config.toml
hidden_size = 192
n_experts = 64
balance_bias = true
norm_eps = 1e-05
positions = "rope"
rope_theta = 10000.0
qk_norm = true
attn_scale = 0.125
tie_word_embeddings = false
init_std_down = 0.0193
lr_mult_qkv = 0.5
decay_fraction = 1.0
train_tokens = 438400000
Below are experts of layer 8 (counted from 0) of a mixture-of-experts language model. Rows are named router (the router's row for the expert), gate (a neuron's input weights, with its number), up (a neuron's input weights, with its number) and show model dimensions 96-191. Each number is 50 + 12 x the weight over its row's rms, rounded and kept within 0 to 99.
After each expert's rows: a language model's description of what the expert responds to; "mostly gets" lists some tokens that are sent to it at least half of the time. This comes from a sample of Wikipedia text that the model never trained on.

# expert 62
router:42 54 66 50 48 50 55 57 42 47 41 40 54 61 46 49 58 43 35 26 50 64 46 32 72 70 57 46 20 56 44 35 44 29 45 57 60 61 31 41 61 49 42 51 52 66 36 61 47 51 64 40 51 46 55 42 54 55 51 46 71 44 48 54 60 55 55 44 47 53 48 55 37 50 49 53 47 53 43 55 34 47 64 30 49 55 49 31 34 45 54 53 47 50 52 35
gate0:50 28 68 47 47 67 66 50 43 37 23 59 32 59 54 56 60 80 60 38 26 65 60 53 37 39 53 23 46 54 52 43 57 45 44 58 49 52 76 54 39 27 46 52 50 49 58 44 48 49 42 38 60 57 34 62 58 48 48 38 66 65 66 52 40 56 42 41 36 65 53 49 32 61 40 64 56 46 51 81 48 45 46 43 65 53 28 45 21 40 45 54 31 61 50 49
up0:57 64 56 55 30 37 53 50 56 48 37 74 66 59 56 63 73 70 73 39 33 48 49 39 46 47 30 49 48 56 56 42 50 41 23 51 58 60 46 49 34 56 57 39 58 51 48 43 43 39 34 24 51 58 60 56 59 52 47 33 34 40 49 26 41 50 51 52 57 38 75 31 49 35 56 62 66 42 58 49 48 54 29 52 44 49 62 58 61 37 62 73 39 54 69 46
gate1:42 41 49 49 44 39 73 45 56 50 35 59 65 67 61 44 49 47 53 52 42 60 50 72 73 57 45 46 14 49 36 58 56 39 46 48 44 60 35 58 44 51 64 42 47 30 36 63 52 58 46 31 68 53 58 45 53 44 34 30 57 37 53 53 65 59 67 54 59 46 49 29 43 40 51 49 64 52 83 61 52 50 60 47 38 71 19 38 56 51 49 66 58 35 41 50
up1:51 47 37 38 38 38 30 44 57 39 47 61 52 33 41 39 53 71 52 80 35 37 47 54 48 61 59 54 62 66 50 47 33 35 32 52 46 45 49 36 53 53 69 50 44 55 46 37 53 32 36 62 50 58 66 43 51 54 54 44 43 46 47 63 89 40 39 55 54 42 69 33 51 53 43 53 67 35 67 58 43 46 27 42 49 57 64 47 55 50 55 44 60 39 50 55
gate2:34 59 60 62 62 58 43 58 45 41 44 44 36 64 51 51 36 66 74 39 60 48 71 55 71 60 66 38 48 41 46 27 59 46 44 51 63 40 45 51 38 42 48 44 53 34 67 56 41 40 57 40 54 60 50 49 62 78 60 42 57 49 57 48 49 66 50 45 61 71 63 58 53 55 25 44 54 49 52 71 42 66 62 49 50 46 23 30 61 63 42 35 48 49 68 39
up2:71 65 44 40 56 36 48 60 53 65 55 46 57 19 32 49 49 58 36 60 43 55 50 48 56 30 53 55 66 62 57 65 46 33 39 63 46 49 45 49 69 34 50 38 34 47 63 46 65 46 52 51 56 60 35 42 18 43 50 58 78 62 52 64 47 57 69 51 41 50 46 54 35 23 54 37 60 34 50 51 55 49 48 61 55 33 55 65 46 42 35 58 77 30 30 46
gate3:35 49 67 53 59 63 44 46 71 58 39 36 32 50 45 50 58 48 41 22 46 53 31 56 42 62 52 56 51 34 54 50 75 36 51 57 47 31 34 42 32 46 38 60 64 43 49 55 39 61 57 52 59 55 52 26 56 36 50 70 74 35 52 51 42 55 67 73 60 61 43 36 62 50 60 67 46 51 54 48 41 46 48 48 30 40 63 28 31 61 67 28 39 63 63 48
up3:52 50 41 54 43 54 43 62 38 48 58 51 56 55 50 45 68 55 65 35 65 76 56 49 49 82 73 61 46 57 51 50 53 59 48 40 52 44 43 61 23 64 42 57 60 44 35 53 63 48 37 35 52 67 44 34 74 49 60 53 54 62 44 50 51 46 68 34 67 35 44 58 55 54 52 46 49 62 45 28 56 52 51 29 58 47 65 54 50 37 36 76 20 54 57 28
gate4:55 59 47 67 52 57 53 84 53 45 45 42 45 72 58 61 37 33 61 54 62 42 43 25 68 50 44 36 44 66 44 55 33 55 60 47 25 56 37 81 42 36 33 48 35 55 44 37 58 54 42 59 38 45 75 54 42 29 40 50 50 64 71 37 55 46 48 42 61 61 30 35 46 58 61 53 46 61 61 42 45 64 34 21 57 43 63 56 48 81 51 54 40 50 28 35
up4:46 40 40 49 62 29 36 29 34 65 48 79 61 37 39 49 35 56 70 56 42 54 62 43 43 49 48 67 62 62 78 67 49 58 65 50 53 66 58 24 34 39 40 60 64 57 46 38 70 49 61 45 61 39 49 56 40 43 74 56 22 46 64 56 48 72 64 54 70 37 47 39 55 84 66 53 44 53 41 52 64 44 46 54 60 49 53 40 45 48 69 37 66 61 65 67
It responds to: LaTeX and math symbols like ^{, _{, $, \ in units and formulas, plus nouns after an adjective such as bonus, king, plate.
mostly gets: "^{", "_{", "\\", "£", "degree ", "$"

# expert 43
router:51 49 80 31 60 46 56 54 54 60 69 54 49 45 59 44 55 58 46 45 45 45 40 41 69 71 56 31 23 40 49 24 44 36 75 34 50 46 30 24 60 44 55 54 56 51 51 50 63 58 70 42 61 40 58 51 58 63 29 41 53 42 44 45 54 33 32 63 51 57 56 41 33 60 29 44 50 24 46 50 50 39 54 45 52 65 51 52 49 50 58 38 36 58 50 34
gate11:44 60 46 47 62 45 65 38 40 51 31 67 34 51 50 50 46 55 36 62 70 55 48 68 47 58 55 25 42 72 62 23 46 35 62 47 42 32 54 45 74 51 46 60 39 37 73 46 57 31 72 69 50 50 45 45 26 68 48 74 56 69 31 53 55 46 57 64 60 47 51 59 34 39 61 32 46 52 43 43 52 38 52 45 52 50 62 72 36 54 52 56 40 49 37 54
up11:66 58 42 53 36 37 67 44 53 54 58 37 68 55 46 35 58 50 29 55 49 23 67 56 71 59 40 46 50 55 56 52 49 68 61 53 53 47 48 52 47 36 51 51 68 55 51 43 47 33 57 60 56 36 41 32 68 29 42 49 38 48 39 26 54 47 60 68 34 37 48 51 45 68 52 35 61 70 42 57 59 55 68 45 29 32 70 46 33 38 48 46 56 77 38 41
gate12:34 35 45 44 56 45 34 55 40 46 69 35 32 72 47 49 40 39 66 61 58 61 45 56 51 48 39 20 47 45 48 37 51 48 47 51 38 65 40 34 56 38 52 40 75 70 58 51 34 48 62 39 28 52 55 39 37 57 51 41 46 42 47 41 46 68 65 29 67 67 50 46 45 55 50 40 49 54 38 69 49 64 32 58 75 71 72 39 57 65 43 70 62 46 44 43
up12:25 40 69 58 55 39 41 63 47 33 46 64 64 44 72 41 51 52 38 50 46 43 26 35 48 64 77 62 53 37 55 28 58 57 60 31 54 31 58 41 33 54 35 55 72 44 49 30 49 63 59 50 39 26 41 28 54 40 44 61 55 54 59 32 57 69 59 48 62 54 59 45 63 50 50 36 38 40 53 58 50 42 51 56 58 66 28 52 42 54 50 59 47 43 24 49
gate13:43 71 56 44 63 51 42 41 56 36 39 76 31 52 49 42 70 57 19 42 49 22 66 46 66 48 44 44 55 47 42 57 47 61 34 41 41 28 52 32 67 45 49 47 50 50 38 55 82 23 40 49 69 41 53 26 62 46 45 44 35 63 49 52 67 59 36 41 73 48 49 46 44 45 51 59 45 35 56 66 53 54 60 57 62 65 57 44 52 32 55 69 50 26 28 33
up13:38 60 65 23 38 36 32 63 60 53 67 46 50 60 38 47 60 55 71 76 67 64 48 53 39 71 48 66 55 58 46 67 36 37 52 62 37 41 48 59 56 48 48 55 52 36 49 44 26 67 51 39 66 46 38 37 38 57 68 76 58 42 40 45 53 60 64 56 43 56 47 59 67 52 53 58 64 59 29 55 46 38 51 46 34 42 70 32 58 38 38 58 50 61 44 49
gate14:51 77 56 24 35 48 37 40 58 44 51 62 40 49 22 42 61 46 39 33 31 55 55 52 51 48 63 48 36 53 46 47 43 52 31 41 46 43 48 31 72 87 49 49 66 35 54 48 70 57 57 61 54 42 50 39 51 37 52 48 43 35 51 46 67 49 55 62 40 52 49 34 41 62 27 50 41 66 25 43 25 60 49 51 55 43 46 49 32 59 48 67 67 49 53 50
up14:67 50 42 55 56 41 48 61 55 47 56 59 57 65 47 39 37 49 59 47 39 41 52 41 67 50 38 79 44 50 40 54 54 46 42 46 53 57 55 56 52 59 51 55 65 72 71 46 64 64 57 58 58 52 63 48 22 47 59 53 58 55 28 38 46 47 73 74 43 30 37 52 59 27 49 52 61 58 29 65 31 73 44 63 37 59 73 48 48 65 16 39 47 31 46 58
gate15:65 54 67 42 50 34 56 70 53 59 67 39 45 51 38 63 36 50 48 36 43 36 36 54 68 48 51 50 31 47 46 58 38 47 50 27 46 55 49 26 56 46 65 37 53 68 52 66 44 52 41 49 77 45 44 63 48 50 56 41 45 64 48 39 60 55 34 75 40 47 55 60 48 52 13 52 42 81 36 35 49 56 32 52 56 68 65 45 46 65 59 52 59 53 52 72
up15:76 48 64 54 53 55 73 59 50 55 61 47 41 37 67 56 40 65 53 32 40 47 62 39 57 67 65 34 45 40 50 44 44 44 46 43 50 44 67 49 58 44 43 70 57 38 43 51 46 46 31 58 50 44 28 75 60 54 61 72 73 79 62 38 45 41 26 53 56 40 41 66 39 60 39 59 53 28 48 33 36 44 50 49 56 83 49 46 42 45 44 40 50 53 50 48
It responds to: Syllables inside foreign and uncommon proper names, especially Slavic, Italian or Japanese, such as kov, ok in Fukuoka, ast in Antofagasta.
mostly gets: "aph", "kov", "isc", "ș", "ron", "č"

# expert 22
router:53 57 67 29 69 65 47 65 52 66 50 46 57 64 41 36 52 58 48 51 40 59 37 46 66 56 61 42 32 45 64 40 55 31 68 61 38 59 34 38 41 69 38 43 57 70 69 51 63 59 58 45 43 60 64 63 44 47 53 35 61 38 45 74 56 65 40 50 41 56 48 56 26 52 50 37 27 45 37 48 69 39 54 40 29 51 47 48 25 52 58 27 44 56 48 45
gate0:54 60 43 41 36 54 54 50 45 60 73 39 66 63 61 37 43 53 69 53 17 57 30 59 57 28 79 36 40 55 73 53 47 45 48 67 46 61 53 35 55 50 43 55 55 33 60 40 38 61 63 37 42 56 38 62 51 31 41 56 76 58 53 50 50 33 39 41 54 53 45 26 57 50 45 26 33 61 39 34 72 48 57 49 42 31 50 53 56 56 48 27 31 37 64 24
up0:67 54 58 52 55 31 46 44 42 57 39 63 52 36 41 67 51 56 51 60 70 57 52 49 18 48 41 57 56 49 41 45 59 41 74 42 52 44 54 54 42 47 55 64 68 52 40 62 39 38 35 51 60 46 42 49 51 64 98 43 21 27 46 72 53 51 54 67 39 39 39 89 19 50 52 54 31 32 45 61 46 58 44 41 50 81 51 47 52 41 42 62 49 46 48 51
gate1:40 66 32 56 52 39 53 46 37 54 51 53 40 63 59 53 57 41 52 76 53 49 51 29 64 60 47 49 42 39 55 59 50 18 49 43 24 40 44 59 35 52 47 35 26 51 52 47 60 65 70 61 65 65 47 60 14 43 37 54 45 45 45 39 51 64 63 59 38 40 51 64 50 49 39 35 69 69 59 45 44 49 31 55 51 46 68 53 59 56 34 45 45 73 25 56
up1:54 39 58 48 30 57 46 46 74 52 45 46 51 38 64 46 66 68 44 55 33 60 52 50 54 32 46 63 30 25 22 44 50 28 37 58 47 43 26 53 29 44 55 45 43 46 41 40 35 47 54 64 47 57 68 68 63 44 41 44 51 32 52 42 55 43 40 31 37 38 51 59 56 24 26 37 49 61 82 61 50 52 38 49 42 44 45 61 86 45 56 58 45 62 40 62
gate2:22 66 42 36 59 54 69 50 57 82 36 73 49 52 33 43 48 57 45 51 53 62 67 61 37 66 23 56 39 27 58 39 57 58 37 62 46 46 42 36 47 60 28 61 52 56 58 73 52 45 26 50 38 36 53 53 39 52 43 40 49 48 41 49 47 49 49 30 26 33 50 61 49 42 41 38 59 40 42 36 72 45 62 47 45 51 63 40 58 58 58 39 37 56 54 35
up2:25 58 58 46 68 53 65 43 44 61 37 61 39 45 33 41 51 61 45 56 53 45 62 75 48 51 34 55 47 39 75 58 58 50 55 47 42 39 59 36 51 59 58 67 71 50 54 57 38 59 40 31 44 39 21 47 33 37 64 48 55 32 57 61 55 66 23 46 35 40 37 75 35 49 67 47 57 38 52 43 73 52 42 61 46 75 60 42 66 43 47 53 71 69 45 58
gate3:60 48 54 62 55 42 42 53 63 50 58 52 57 62 73 50 55 51 55 63 42 54 36 27 29 51 58 46 71 58 64 55 49 55 71 45 45 48 32 46 42 50 42 38 78 37 36 50 32 59 47 44 49 15 58 76 71 55 67 46 42 70 57 45 60 59 25 63 37 39 47 55 25 60 60 69 50 55 39 46 71 61 48 39 43 45 38 32 20 59 56 23 43 48 61 49
up3:61 60 48 62 66 44 70 44 51 59 59 58 72 42 64 36 65 37 53 64 46 40 47 46 53 50 46 58 44 61 33 36 39 61 44 43 54 41 21 39 69 30 77 63 55 65 70 41 54 32 42 62 56 58 65 66 39 46 19 67 70 35 57 37 32 49 53 52 63 29 64 51 52 39 40 46 64 38 54 45 52 48 52 31 60 44 72 56 53 60 53 47 47 36 54 51
gate4:54 36 49 60 56 57 62 30 66 09 52 59 43 46 54 54 49 27 51 35 58 58 35 28 59 57 59 57 33 56 47 63 58 60 55 38 63 43 45 53 49 52 50 48 76 62 49 50 63 40 77 61 47 49 44 53 39 52 35 42 72 43 42 81 36 59 52 45 48 49 45 77 61 42 29 44 34 54 45 52 47 47 53 42 38 59 56 59 41 43 61 33 44 66 51 72
up4:52 42 46 36 48 35 53 43 52 64 50 76 38 57 56 34 55 49 49 51 39 59 66 26 52 52 54 66 54 59 51 57 58 50 61 32 43 60 57 61 44 40 37 50 65 54 42 59 69 80 62 69 54 28 40 47 61 50 63 48 63 40 51 74 62 68 53 45 47 53 40 43 74 45 31 52 38 50 38 51 49 46 27 48 49 60 45 52 59 52 69 26 35 57 41 61
It responds to: Nouns and word-final pieces ending a noun phrase just before a comma or period, such as life, year, family, company.
mostly gets: "life", "year", "game", "first", "children", "player"

# expert 9
router:67 67 62 23 52 56 62 59 54 72 46 36 48 51 51 49 43 66 33 44 37 42 50 45 49 74 53 49 37 53 53 29 26 21 60 32 25 58 43 35 47 69 55 59 46 60 54 57 57 55 65 43 47 58 60 58 44 57 59 33 63 49 48 60 62 51 32 59 63 52 65 56 36 49 47 43 41 52 51 51 60 39 61 37 49 58 46 44 46 36 54 51 55 57 48 50
gate0:43 52 49 38 42 43 65 42 78 45 59 38 50 42 62 34 57 35 24 22 52 48 64 39 44 62 42 62 44 69 38 48 59 29 60 40 53 32 59 44 61 58 31 55 53 47 38 47 65 52 58 36 63 32 68 57 58 62 50 59 50 60 49 55 48 34 35 59 54 49 51 37 24 37 52 39 40 59 28 50 33 56 58 40 58 36 52 44 52 48 35 38 46 57 76 54
up0:42 65 36 36 39 46 35 40 66 46 58 74 37 60 58 27 35 52 42 44 29 34 57 24 38 53 67 64 32 46 78 54 54 38 66 43 55 57 56 61 58 49 36 47 49 47 47 69 55 48 44 31 55 58 60 34 55 56 25 62 68 49 41 40 41 34 58 50 38 69 50 56 18 64 28 54 50 41 52 46 45 56 67 38 75 35 45 50 82 51 51 43 33 78 51 56
gate1:44 60 45 66 68 24 54 47 63 40 65 51 46 62 45 50 45 54 49 52 75 55 49 10 58 54 51 36 51 60 50 53 33 67 53 57 64 39 56 73 41 27 46 40 50 36 39 23 50 63 49 46 50 61 34 63 44 47 47 60 52 12 38 35 40 53 82 61 52 48 50 48 42 44 49 35 51 54 47 53 32 58 64 34 59 48 50 53 63 44 45 52 53 57 42 33
up1:37 63 67 40 46 43 48 46 66 22 61 52 33 48 52 45 60 46 46 53 29 46 87 55 45 67 61 49 45 34 47 67 60 39 43 48 85 44 40 57 50 59 69 74 56 53 13 61 43 54 49 47 28 40 47 41 74 32 48 41 47 46 42 50 40 56 54 43 64 61 43 39 62 36 69 45 47 66 26 60 40 64 40 68 59 33 59 61 48 42 46 50 47 36 46 35
gate2:76 42 54 51 73 54 40 60 47 45 61 47 56 82 41 61 50 45 29 49 67 46 35 50 44 28 59 61 53 59 34 43 44 64 61 58 48 51 43 46 39 60 45 56 76 71 55 63 68 66 56 53 39 48 52 59 49 39 45 50 35 49 58 57 60 58 69 75 48 34 33 33 68 55 50 32 40 70 21 39 28 78 41 45 66 47 26 64 30 53 28 51 38 32 40 44
up2:73 39 38 52 63 52 35 78 54 61 46 37 44 56 28 40 51 39 63 52 51 35 64 56 52 64 48 60 32 64 36 50 48 47 61 28 60 38 61 41 29 56 59 60 51 51 54 45 39 25 57 50 59 60 69 46 47 56 61 54 39 56 74 52 32 55 42 32 29 46 51 45 45 56 38 39 60 57 45 45 55 50 54 41 66 37 31 50 74 59 50 51 30 33 37 54
gate3:40 37 49 41 55 45 40 44 68 29 37 42 53 65 23 24 61 43 39 47 45 33 46 42 28 45 33 32 48 53 37 48 53 67 42 48 51 50 37 64 67 44 54 45 66 55 42 22 42 58 61 71 55 61 83 48 26 38 48 56 59 39 58 39 59 44 39 54 55 36 49 44 47 38 34 39 49 45 43 65 33 45 43 40 57 31 37 31 56 53 47 40 43 48 61 65
up3:53 61 42 46 47 67 59 52 58 40 79 75 43 46 57 48 67 64 35 74 44 40 49 47 27 69 27 47 44 46 56 43 36 56 56 44 29 39 42 51 25 50 56 58 51 38 40 52 27 49 47 67 66 54 56 53 37 56 68 48 57 46 73 51 65 48 33 65 69 61 63 23 61 44 33 51 40 47 56 41 48 43 30 34 63 35 42 56 44 52 52 39 71 44 34 47
gate4:57 61 66 62 63 57 49 42 47 35 43 53 34 48 48 55 52 52 53 69 65 48 65 60 56 58 67 60 38 42 43 60 45 60 40 67 47 39 24 34 42 46 32 69 35 34 38 56 64 41 36 50 54 46 49 52 43 64 57 47 67 45 64 30 39 58 38 25 45 37 62 56 83 65 42 14 42 41 70 39 54 30 54 65 45 41 46 49 37 55 28 52 44 57 69 33
up4:38 58 55 45 48 58 41 40 34 57 36 57 53 46 40 45 56 48 63 38 61 47 14 42 58 39 59 75 49 42 42 42 76 47 40 39 68 52 61 34 67 40 63 52 46 58 51 39 57 40 46 40 61 34 51 43 71 51 40 50 34 50 26 37 46 35 49 62 52 48 26 51 27 54 33 62 55 45 55 45 48 57 52 47 31 54 26 44 68 32 78 63 41 49 43 41
It responds to: Words and word pieces inside quoted song, album or episode titles and other proper names, such as "Run With It", "Blackout", Records, Love.
mostly gets: "!", "Records", "Love", "United", "Road", "Street"

# expert 18
router:61 65 54 52 64 63 50 55 66 47 62 36 54 69 46 37 40 32 39 32 37 36 41 44 69 70 41 42 16 62 42 21 38 49 52 43 41 70 28 36 59 61 39 46 42 59 47 50 55 50 65 43 55 70 58 59 47 54 37 42 62 28 36 60 62 56 35 46 59 49 40 57 46 54 39 44 45 56 44 48 49 66 48 38 41 68 56 53 34 45 54 45 43 49 36 41
gate0:53 49 43 62 37 38 75 61 48 52 41 43 46 43 26 47 58 54 52 52 64 55 47 59 26 70 43 48 57 51 55 34 61 59 36 58 40 63 38 38 75 40 48 59 48 45 55 53 48 77 43 44 30 63 49 55 58 63 61 52 52 56 49 40 83 74 54 54 56 66 39 33 44 63 46 58 61 72 51 65 58 42 53 55 70 51 58 37 31 21 38 49 26 54 54 36
up0:63 52 62 59 56 58 63 75 52 52 41 59 59 41 60 52 63 41 57 63 27 58 64 73 52 48 60 65 38 50 46 54 63 22 63 60 53 58 32 46 34 62 49 61 46 27 49 54 14 61 53 52 27 50 52 64 26 41 33 54 64 49 51 54 44 67 51 50 63 66 43 51 51 47 76 42 49 35 58 60 41 38 53 47 59 41 43 38 41 65 50 40 62 48 64 39
gate1:48 53 54 49 56 45 34 54 69 47 66 53 37 67 39 53 57 40 46 63 46 65 44 43 80 53 42 48 68 51 64 33 56 43 51 54 19 70 79 44 59 67 52 36 61 56 45 50 45 32 72 64 74 62 55 36 52 42 48 39 40 36 41 30 65 44 37 52 44 45 43 47 41 63 35 48 39 56 61 56 33 52 22 84 28 63 51 55 40 48 56 47 52 52 59 53
up1:53 47 55 51 44 49 53 68 57 50 41 41 54 46 60 59 60 61 55 39 50 29 62 49 39 60 62 51 57 51 29 56 65 45 30 58 63 74 52 76 61 24 66 58 67 35 50 57 57 50 27 46 65 55 37 53 54 43 51 52 68 47 42 82 52 56 57 65 76 68 44 40 46 32 33 51 40 33 48 47 60 49 68 59 38 56 73 38 69 36 53 48 43 53 45 74
gate2:39 75 37 59 61 55 54 41 48 55 59 46 58 45 42 52 29 43 20 29 35 49 43 83 47 54 36 55 43 59 50 36 64 52 60 51 25 44 21 44 60 65 38 43 64 43 49 62 48 45 52 47 46 49 52 47 57 52 26 42 44 55 57 22 50 41 26 39 41 55 51 49 54 71 44 42 57 38 49 60 83 38 46 53 43 74 55 64 40 57 49 57 35 51 44 47
up2:54 58 51 47 85 63 63 44 60 57 52 77 51 43 54 35 50 53 44 50 49 51 59 59 58 49 58 81 10 35 24 39 41 61 55 58 49 59 15 23 52 45 43 24 37 55 35 38 55 30 46 52 31 59 40 23 60 20 31 36 62 53 34 44 39 48 46 49 63 50 56 48 56 44 49 48 40 43 47 52 46 50 58 35 47 72 36 62 63 69 58 31 67 54 60 41
gate3:34 45 73 41 51 66 54 50 36 51 42 54 46 52 39 51 55 63 57 32 76 57 54 67 57 40 53 43 53 43 46 55 48 66 44 44 48 41 49 33 43 67 59 54 74 41 50 62 48 52 66 46 45 54 35 41 46 60 54 58 60 70 48 45 48 42 92 72 46 39 60 40 44 51 52 57 52 38 61 49 70 31 59 49 49 52 54 56 66 46 35 58 33 35 50 48
up3:39 58 34 53 54 51 44 26 58 64 55 60 34 55 25 36 41 53 45 60 58 70 43 64 60 56 53 28 64 44 60 52 46 47 57 43 48 45 50 53 53 61 72 64 58 47 62 39 55 61 37 56 36 46 51 55 57 65 55 44 31 45 63 55 56 50 49 39 39 48 74 47 49 63 48 63 41 49 45 40 77 53 48 55 67 54 72 57 71 44 68 48 47 52 47 50
gate4:54 68 47 53 53 47 58 76 64 34 62 37 45 55 60 74 65 44 25 70 56 50 65 58 63 60 72 41 37 56 36 61 68 45 50 57 46 59 59 60 41 34 52 37 54 66 59 41 67 59 58 67 55 43 51 23 51 33 44 50 58 46 51 56 56 41 46 44 44 30 42 69 36 50 50 47 21 58 39 40 55 53 56 44 53 53 45 51 45 52 35 29 56 43 45 83
up4:58 43 36 33 53 45 48 46 36 49 57 56 60 54 64 39 46 39 55 47 46 36 51 78 63 52 53 54 37 67 58 55 50 38 50 46 39 41 57 26 57 43 36 33 60 62 49 68 39 57 76 38 35 72 59 69 57 31 45 54 47 35 39 45 52 47 45 35 54 59 50 40 42 53 45 69 66 61 54 50 54 62 23 42 58 44 49 52 49 37 59 48 50 52 59 43
It responds to: Descriptive adjectives like small, different, social, human, and suffix pieces ending words, such as -ing, -al, -ed, -ker, -led.
mostly gets: "small ", "different ", "social ", "human ", "important ", "significant "

# expert 41
router:61 55 41 46 49 48 43 69 52 54 44 44 52 52 33 48 65 39 51 31 57 41 55 42 55 48 47 46 21 83 46 29 42 43 55 40 42 68 18 50 67 59 57 42 54 55 47 36 67 54 61 44 52 56 45 56 41 67 42 10 60 59 54 59 57 58 45 45 54 52 41 41 27 56 58 57 37 71 35 55 44 63 50 21 51 58 60 44 42 41 45 42 56 63 39 61
gate11:58 51 31 37 49 51 47 51 32 54 46 34 48 47 51 75 50 36 46 50 61 62 74 45 65 53 28 58 42 32 43 32 41 60 49 31 52 66 69 56 28 62 48 37 68 40 53 58 52 56 85 16 47 64 40 41 48 57 75 56 81 51 58 40 60 48 55 65 51 37 42 21 51 50 65 48 39 53 49 47 41 62 75 23 46 41 41 61 59 69 58 33 52 38 61 41
up11:46 56 74 68 72 42 47 47 33 42 55 60 65 50 38 52 41 52 54 40 50 63 39 16 57 55 54 52 24 49 64 70 59 27 34 30 77 36 53 34 34 38 23 52 54 37 38 66 39 57 55 45 41 55 53 48 42 30 33 36 57 47 51 70 61 34 46 46 56 54 55 60 65 66 61 60 47 51 67 63 49 29 69 36 55 40 44 48 62 46 38 49 50 47 42 59
gate12:69 39 34 48 39 47 77 66 42 25 38 62 57 44 44 46 53 62 48 64 71 52 55 40 40 48 42 48 57 47 56 34 54 37 52 42 63 76 29 45 49 56 42 48 35 57 32 58 58 70 72 43 65 69 34 45 73 58 41 49 63 36 62 65 44 73 52 62 60 53 25 50 28 64 47 56 52 41 45 47 44 66 42 45 51 43 43 36 47 50 50 58 43 49 45 48
up12:70 44 37 49 46 51 49 17 35 39 44 58 47 66 50 48 52 48 39 38 69 57 40 81 67 49 70 50 48 54 31 34 46 39 51 39 72 43 71 50 51 37 58 48 56 45 63 54 34 26 30 48 39 39 61 49 68 70 69 39 33 59 23 54 41 53 42 57 46 46 40 73 62 48 43 42 49 43 29 68 58 72 76 56 59 32 60 67 52 27 54 44 46 59 52 45
gate13:51 67 57 44 55 55 56 44 30 78 52 44 67 35 42 43 76 60 32 43 56 51 42 66 43 37 39 62 47 72 60 16 57 49 44 46 35 53 19 61 46 44 53 40 35 45 68 32 40 55 40 56 63 54 51 38 48 60 30 68 53 50 46 39 51 43 50 31 56 65 44 59 65 60 67 53 25 53 30 75 43 61 51 51 33 48 64 69 35 41 42 65 58 43 50 37
up13:27 33 65 45 35 62 56 69 54 54 41 59 40 26 70 47 43 58 40 51 54 35 34 54 49 55 59 61 35 54 46 44 33 73 54 39 55 65 52 46 36 65 46 57 58 55 49 43 53 39 37 61 68 51 61 61 50 38 40 59 49 47 42 67 36 59 37 66 35 27 57 59 48 50 62 57 54 66 44 48 58 40 56 41 25 41 55 51 44 49 61 45 46 32 49 62
gate14:32 38 63 55 40 33 23 25 65 54 56 42 52 41 56 50 43 43 26 78 46 40 61 63 69 53 58 50 34 54 66 32 43 53 38 53 40 67 30 49 36 46 48 30 55 46 46 61 43 59 52 72 71 55 44 57 59 48 60 47 53 39 50 28 54 71 63 49 34 44 57 57 53 60 40 51 41 53 64 38 66 36 53 44 36 73 57 40 75 39 41 48 63 40 38 44
up14:60 74 56 68 64 30 60 59 32 32 46 53 47 62 50 51 54 53 58 67 52 60 51 46 45 66 45 77 49 68 47 58 54 32 49 48 54 55 47 58 64 62 45 48 49 43 67 67 43 53 48 71 35 50 54 36 43 63 23 50 64 61 55 34 48 35 43 50 56 76 40 38 63 54 43 59 52 76 49 47 64 60 62 50 60 69 57 63 28 55 63 59 32 71 63 44
gate15:42 59 51 57 54 49 41 46 33 57 49 63 44 50 39 51 42 34 48 66 47 48 49 65 48 51 64 51 28 64 51 38 59 59 49 65 60 56 41 53 35 43 67 74 55 50 61 34 40 47 59 38 67 54 49 50 35 50 42 32 63 55 56 40 46 72 46 35 45 54 63 52 49 35 38 86 61 58 36 59 24 47 71 48 53 64 58 47 62 52 45 38 34 45 44 38
up15:41 46 23 66 41 51 50 69 50 60 53 74 32 43 38 42 29 30 64 55 51 46 55 55 68 44 57 35 38 66 27 54 40 46 42 61 12 55 51 58 67 56 63 48 21 57 40 89 50 52 40 60 32 55 51 36 42 65 71 38 38 59 41 43 61 34 58 39 37 47 51 44 65 53 75 58 54 54 47 42 56 54 47 57 32 30 48 59 40 70 45 50 62 51 35 51
It responds to: Short syllable pieces inside or starting lowercase common words, often foods, plants or technical terms, such as tur(key), yl in nylon, sal, beet.
mostly gets: "Tur", "hom", "gran", "tex", "pot", "sal"